Weights of a small mixture-of-experts language model, trained from scratch on English Wikipedia.
Size: width 160, vocabulary 2048, 18.2M parameters.
Experts: 64 experts in each of 8 layers, 64 clamped SwiGLU neurons an expert, 2 picks a token, a shared expert of 64 neurons.
Training: 537M tokens, 4095 steps.
Below are experts of layer 5 (counted from 0) of a mixture-of-experts language model. Rows are named router (the router's row for the expert), down (a neuron's output weights, with its number) and show model dimensions 0-159. Each number is 128 + 32 x the weight over its row's rms, rounded and kept within 0 to 255. Numbers have three digits each.
After each expert's rows: "raises" lists some tokens whose logits its average output raises strongly, later layers aside; "comes before" lists some tokens at least twice as common just after its tokens as in all text. This comes from a sample of Wikipedia text that the model never trained on. Tokens count by the router's weight.

# expert 62
router:130078149165103169101143104168077115093080083161152144156148121127134099186173145171160157086130143148097160084083126094124090098086150136144143069044138094131114114111205114114137102093104122127144145122171099189093163071140142119129132177130127135028127132110096159192079133113156154142098162158105131154141149155139137132151095105109103119054137084084121142143133076170160102098113124107121083086125157173110090168105117132098106169065092135135111140149071066097148089150079148
down0:129074181099115132137137107160115091111115043105124147126144151172097126127132035080112132117084098126150121190126170159088128091123120164158108105101132150089129109170158121116172143142132166134131076153140112199079127115125163160071148088163109172062126164088119124078133138113115174136176165095146127146148129167112160182087096117084141173138153147100098148117135160114080120106120118124138177076109140125122109183147134136151091134058080152092117110141135059042114134172210092
down1:074096141099112116127081115115114144116047150159161092201115113141139159153164184141107121116121082156111140140083183073121138084120168149099147153107112095125144139082110135137102094050097107103156097194081071122110189139138175150097103167088081077128082161092080112084124154127140167123170108139162089121102131201167092157145165101159175129109119123145131158176119083128151147103055163139097098110163161160169136128082140140105124166090155107108129130099142125165205102127171104
down2:101093166147131095081137126096167145157139152061115110116144092145144131125169111129138109111137192141177133122121112150141065133131177176090138205157162174068149079142121116113170124118130156172123125120112188123113172181076091141138095146135073067122078122154074132074110194144109125099082084160119130154100177136139124098140119131099147113129130173149098099190084183124129136196088096154108111061170102146073127063100158119135185128125089142114173083161093106092177142124120117
down3:158132099166080093108123206122100114155125150122089140176162188075155131093096154096129103159125134129162121141181124134156174173134169112144089144141111117120158126115135122110117177084095100130144069110107145057127143164070136134136145150149116151153164145116134180129122114082129102094100120191144140182107134048127166042164118097118132132138090102112131085108100095163185157119132132131167139092065145078122117130226081122087137132133105147119126138146084170127163154122012153
down4:100099111138090104077125190188110157109130091095184164112156120093185131162117097097049180129099098111145152141129105094061116091105177177127153128110132115124162132175154160106144078132132152147089136100142138081134194114143125152121130111168120100089128140143083129142100144077202111151080072141098146103139088147171073087159134167139071130166152096185110125173119110112200143180146081147080148125139164168115126068121111108090118140115108109111102153160114080109110207086102149
down5:144109198135128131161117126145211143093147172128138159077121122112112107174083102085155144168116146180098130120113176133104124081148079153141140116107161110142114130176092115077114096074125160146134120115178150122085148120152071159171066136122057158125114073125117067156130114134168093125157181116198058072138129098101112101157128099183103087133185156152122101179159113087069168111141140117116129113145110152119129097076096127198101133082171165179114131152167176148094104112112087
raises: "The", "===", "==", "-", "A", "P"
comes before: "|", "-", "\n", "==", "===", "The"

# expert 48
router:104124109156135134118123106206065090105033102135168194142148186088113085161134133155142140123174138103091172132088163116125121146121132090136088112051146112098176112172138115086147104106118079110143114141145077122154180065138128113089113167142118155132106169107110169120083033193177122133071135174136119119111127197143125058131108073106084120093116154119101144142123099143174107129148114114165070138113106114123156133163095099157086112117095117170130176152074079150120124149122137
down1:019171156140174101131064108159121061102074075080174198071136123103130139152127182126071115122110107143147131160112131165121141152095112106128120070042109108124087140138079123093106071133119196125102108142187100119138129101147137070151157092195112182101134125161179137132156135112114089088158130095142175186080114135137136164188118130160117147132153153101136128064133128140178120116116115104125111097150115135109156072096085116152115144131150113082151167141151096116126103090158097
down2:152185122158189130124126116169126196079152158174154111071145053179109123100134100174160154125164068170143107062121124134117099129110113114166059088122112131149113183115162129090160130152087104121178162113160085119109090113147110177151135108132136107142127110079116148129137148133125112131129135159142203153161139097113051067131105156116131111104094084145130144156103173095113129171188178115188156176147102095131124086181135158086131136142176137135135107147148098133087198126221112
down3:080071174112185131155124111136173115091167146140188147116192115155168117114150200140124090186108135166110168157147192211063137093109157123118151097098148154162064119129150181132081128150102167143135117121092108098095144172088120105150181088102097192132167142164089185158187139130142129091137151079143167156132143101144133169143119132159126117091094161150123108075191121148104161146054143094123150135159122124088101139143098153148156148161163101125075092150111159154118101140076109
down4:056192110135121172125165161146173115124142068084111098129124165211135128117065141097163199162103161127116091086158158130114121117104067086107109148174125145127201085141137107092078135141178115109108144123126173165101184121143112049105069120148062123163142138184088134082128128140151176097130159148064106141126129138120166142092111115150124168136097172134057134133162110098135108088142063131172141104091168110143122184121137158154096155113139122141177123118123161086071142141137102
down5:200134107189113117131083133073104084101153175198172101141097091125111129145156059139119142094119097138141150106081109097151125138160149106164120111109158151078165138102117117103149123161083084117143127124120089129146137119135120150143139181080151080095097087053141104147103093151136171153127096164181134049160061124144113131089107061086128133107117103139106175162066109098108151156169114129116112142093138087112077151140138066167180108198074154132136151140143079180159118186088127
down6:106102125124161122105095169117148191101100129160097207149110126181170101126142141144039094129122112101114162110145140164119162125081172177083118164150110090110103208158131101145160126098087105151091149142098131154134121098093126135068143126156113134059080149168132112158122150196169102140153128106127152087148172149177121180132170140114170084154120170173168124102116126070138078129116129114137112141103105090098102140165142060131065124113112109181085175059111137075126065149087155
raises: "9", "8", "0", "7", "–"
comes before: "0", "1", "2", "9", "8", "7"

# expert 49
router:084072103130059076133166152141042116081069137128151121169137143116106113139156181144089124118098130123104146134128156122130097108111216140147131060107166088115140132162156182129158121133124088064121126129163085096143141113120171123089137159107061122120108140086122143139084076153192115124083155192141145168062155128142109113094134128127107061032111158114146099131122109129213108115143191141114090123070124089104127181107106140156140158079115137139132135153121100112159106157086117
down0:124168146129121068149101137172122131139146115093156155161133132145131138144163158110178087163074137149106102113152103146142142119121102198131133124105125099117146155150175141212102139155135162148167179132230104129184135201087128116157138152121139130133168138149074114092136130186133071087136185096133101180098157090145179115127183078111098154128117089079140104122151097090138149107114097080112108103091119169125118138148216179063108096108124126142082179147149104158077124106086060
down1:075161187055140121151080147088074089115111165089125112102087070101174062123113084132101119141091145108094105099126083135143079119066113090140154115115093198132146091208120159115126159152073190110131091175158138151143166185176111109100089149104115138081131162161195143094138124124101131132149110153230140120115187128103115099139122086138148153144137134155101124109087139091153137145135180177173152118107099110161164138122166139101103134102119105176138106099138118143130046132119140
down2:134103214146062090142141140139110133171107089162174098086150125179140111109170079159092137071069110152126048113153142119147128115148148116171121123153136133108146160121098154123083091137101150154127113168082120082126134131199150036147136127124130124145125160126146191143150083102177165137137203099120196079132137110163114093071159134131105140171133102145146109125175172097095115100086140139101143149139118097144165120033140143137132114155074117098106168099202114174123078152129138
down3:085143193123133127116162103077120084108114119141117104107153093169123191200097153136141083084093121123149116170092137108140149106154123169103127109114122097050089132102128105172125103108131142106097120180139122090116146180091156128116130190110101088184111149154125063146157120119081145128112129160100119173141135159116136191056116125165069087135144153111190051130165145082170088128154142112137176144151139171091149129038165189147164186121177168139130087151146146119107153159163093
down4:181150116117109220174141115091116168096140078121085136137137150087143123154065107119162169124158155115119101129159145104162109156118093173172142177161139109063110160114121161145079074127183081065117087166108118149126148093039159120110117108104097139191140128147150117098134090134135153145136153129106114132129111044077174178200150152107095109161114115085121140101152145089108104177143181109127155136159115087125101144122139177133133178128154102084120035177142183128130142156137110
down5:056138171080134156112087191106155075159133140051163129127105095156054099164125103114181139091105176080126108089131101135169097102127122191101169154193102140108183168137139055175141171167109064084152131173204111135111135166146138143136053128121137097145094132161156178100127162141113131071131125145131115126157126084124138143109125124133176144181114179165135145127090150136125133103118121037155160134113114103137142163116164138123144163126076164117147115142144090100143112150192134
raises: "ed", "ing", "ings"
comes before: "\n", "ed", " |", "or", "ing", "ive"

# expert 47
router:115069120208124130086137086216137078125083144135175118177104126097125096140148127115131128110105161073091172114178138107126098171125187143169130104083150096140126135161158118117129101100132106105160120125120074173102188143169107098102186145151127102078104155128090161131087084137136086136137164165156119132109138163114184101097140079094116077100149128105089158098125065167200143112151092114131056113129120151105121119136107128134100141135130106177103127155094063143122107190051207
down0:156105099154138132137163140142143169115119085125100122130115148197156108169113185110165115100167092168140087107152115162161102087121151068179139221077122184112125162129156112090101120101096114105103120120095100103105132183169144063099156117139148154079151059171118089125155120000133107107112099121148075137129149153131133079135180130099161109112084094074127108149159093108154132110135093125145153144155147095157133123103116122122114119176114185036149117116173145141088175094137112
down1:089139168134142130115062054105094139048075077067149169087122114085130117111142177121116103113156116099187117155113110134168113173130160073138126104104126118087109132122133113093147119138129176161206136132131104095095134128159148114075160158098145142123108157180137121090125123114103162131125149166204155070163173176100107134137136131144134124118177141225140146102108154130103104167114185084131120103153105115129142154101179116149133159118116176132045146035128139061148130104127083
down2:082181117101122143162131123163219134069118034134064112118103095119107140150108157163129113170217176160126134167103117091100127149149171085166104151163136137075090176080139114151121106084130189125108105082105100119105117141163142120201141120112104118096157150120116151109079130122121196121210084085104155105181138141121143103145117140077097094117135217111122146130103144113089126171122112105112108130112138153203131184139164112121100141108116142141130173119095124133135100198119122
down3:118151139104093150132106154176148187128178164124165106156137045112160126116101093138150106127089117088138151170151153108162121119167093161160107166140134095123144196062075097142144114130113127142131132118168120128143137104117104044128129128081149118202208205128140154125146106088099206129147153140120111139127086145146139108090085102064109121109065144097186143071119193096113109184185126136133112183130116150130104120090148078139162144125155120089134154081080073134114145171084092
down4:137177076153140150090146074100155118136152125065132076139130118182176100111191123136078100125145118128179141173070080106208152148136035124100142139100183082167117133105164137128109093111084129133117170117114134086149112080158148112142175099122069107141114141106134158128121075136118155083126114114129117052169149074131124150124102125083131169129123088169190116115160072123086162162114105086199141042106134085134147153124108141121144115119113113072131109114130086128100072078143105
down5:156171156109191162094077151129114192118140105128160139157101147107161135137108182174160134098100110165175128115141118099112153112183210126156106160171087159123162134102196136148121091172059094110113091136137095057152206192150127147171149117126084168091150129176110142114146135088184069080062118165134139112109117123137127102108105095113136169101110161092083108191150103120109139120086083122150161109090176156112114142151141182169141140099093192122088114139132127111134089097100100
raises: "lect", "ished", "5"
comes before: " ", "0", "5", "3", "1", "4"

# expert 55
router:139092108200104104124141102171079125091041097174193164159122116056080099115140120185120141112140140074132161107123120130140126174108174087167095118060130064108125127111142166136133085137119109118155137126169064110128125107129179174070128147163100112105129159137126168183089056078170111171124144165115117157112122119133105030162114131133112106045167108101134133138086116150176096129128178121129095115106144095125156139163122117141148159139094116146136188161102089157106166167134154
down1:161127061098132130041117069149140198179123098131084077143164149103135132164159180118153116104115152137116134109120174086130132103113148118123136106152172095108189177244156152077109093115156104134132152182134152180165207144149099092080104193126089102152116130109145153105137116137126130090124140149145098161105111185149126107163109096083137138115074177100121126119135135138071125132130105134211149124102063168156168093095123121134103131125133136118128128105163123086130149214144098
down2:146131128108139128134081101187190155156170119109102054115151125085144118188162126110115151120067127148101132130116179082146148091143104163135147077121138109108141150200146118105122158144140153100187171141128152140193150110138108103138118124124063112105122100086160080117148107206169185062124161110108113110129126166105164149078090107080114117071084182148114174140123153118098156125146091077200089151121084136121136147130093143132100160217189133123171115089124153095111157178093091
down3:120126102084151170121133152115101149182081100136168114135119157195132099149121090122206090123176142147093178089113141174084114066127116118130103078101103123128125144141100141050102132108142137118155163106153174135143168105081066065115084116099146189113175098101104105133080193115160119125129140166128096108170144177115117147022143107178187098095124115116130186113176155093133142171147146122109128172107122089131093091162136097103190168102159190150125118162132131135158122175145105
down4:159090074203111186107152166145076110151130081127060148068050157151140136123087140163229133096178161134132121092109148215115176140131172093097147115148136149172125140195127163108164101151122138148105152113148152151061143130097151098144112105099130068137150152117093067098149113085169092144160117117080145069139147136115183129126156124172161162174116112131152117117105105152157118140133122165101140158071122094135115159116132101105136142151121097141082147129101080170150062099085136
down5:111141104158190109174160100123117156107081107111136135164121132163070137129120111148106169140066148160092110102086079168143120119073164158134137120145074127119193141114099068173158150198155135110171146126131125193131105130142103031136078120130144206098098172138129144132104110169169130187039159116122097152157152161103123165125076178202092142108137136171144127074142152113133130113094125119138102192156091135104159141082128087110098157124147109115146114150048143120178138129132113
down6:140183192068137077122125122094134066138113078099206151157156036083130100134121144119193125116128127198114115142122092201150109165162153150148112058123146076119124133130118134144110156150150093105133157103131117083164143200188138100091099164127112148111119076133134109075130121070121089145134124122182163153095082116124151105134134138090132138148150109134176111126110094202119073171108127115176138139151141105174071116132146130139098095070128169149138171149143127076159118048136136
raises: "ver", "ency", "order"
comes before: "1", "2", " |", "3", "4", "5"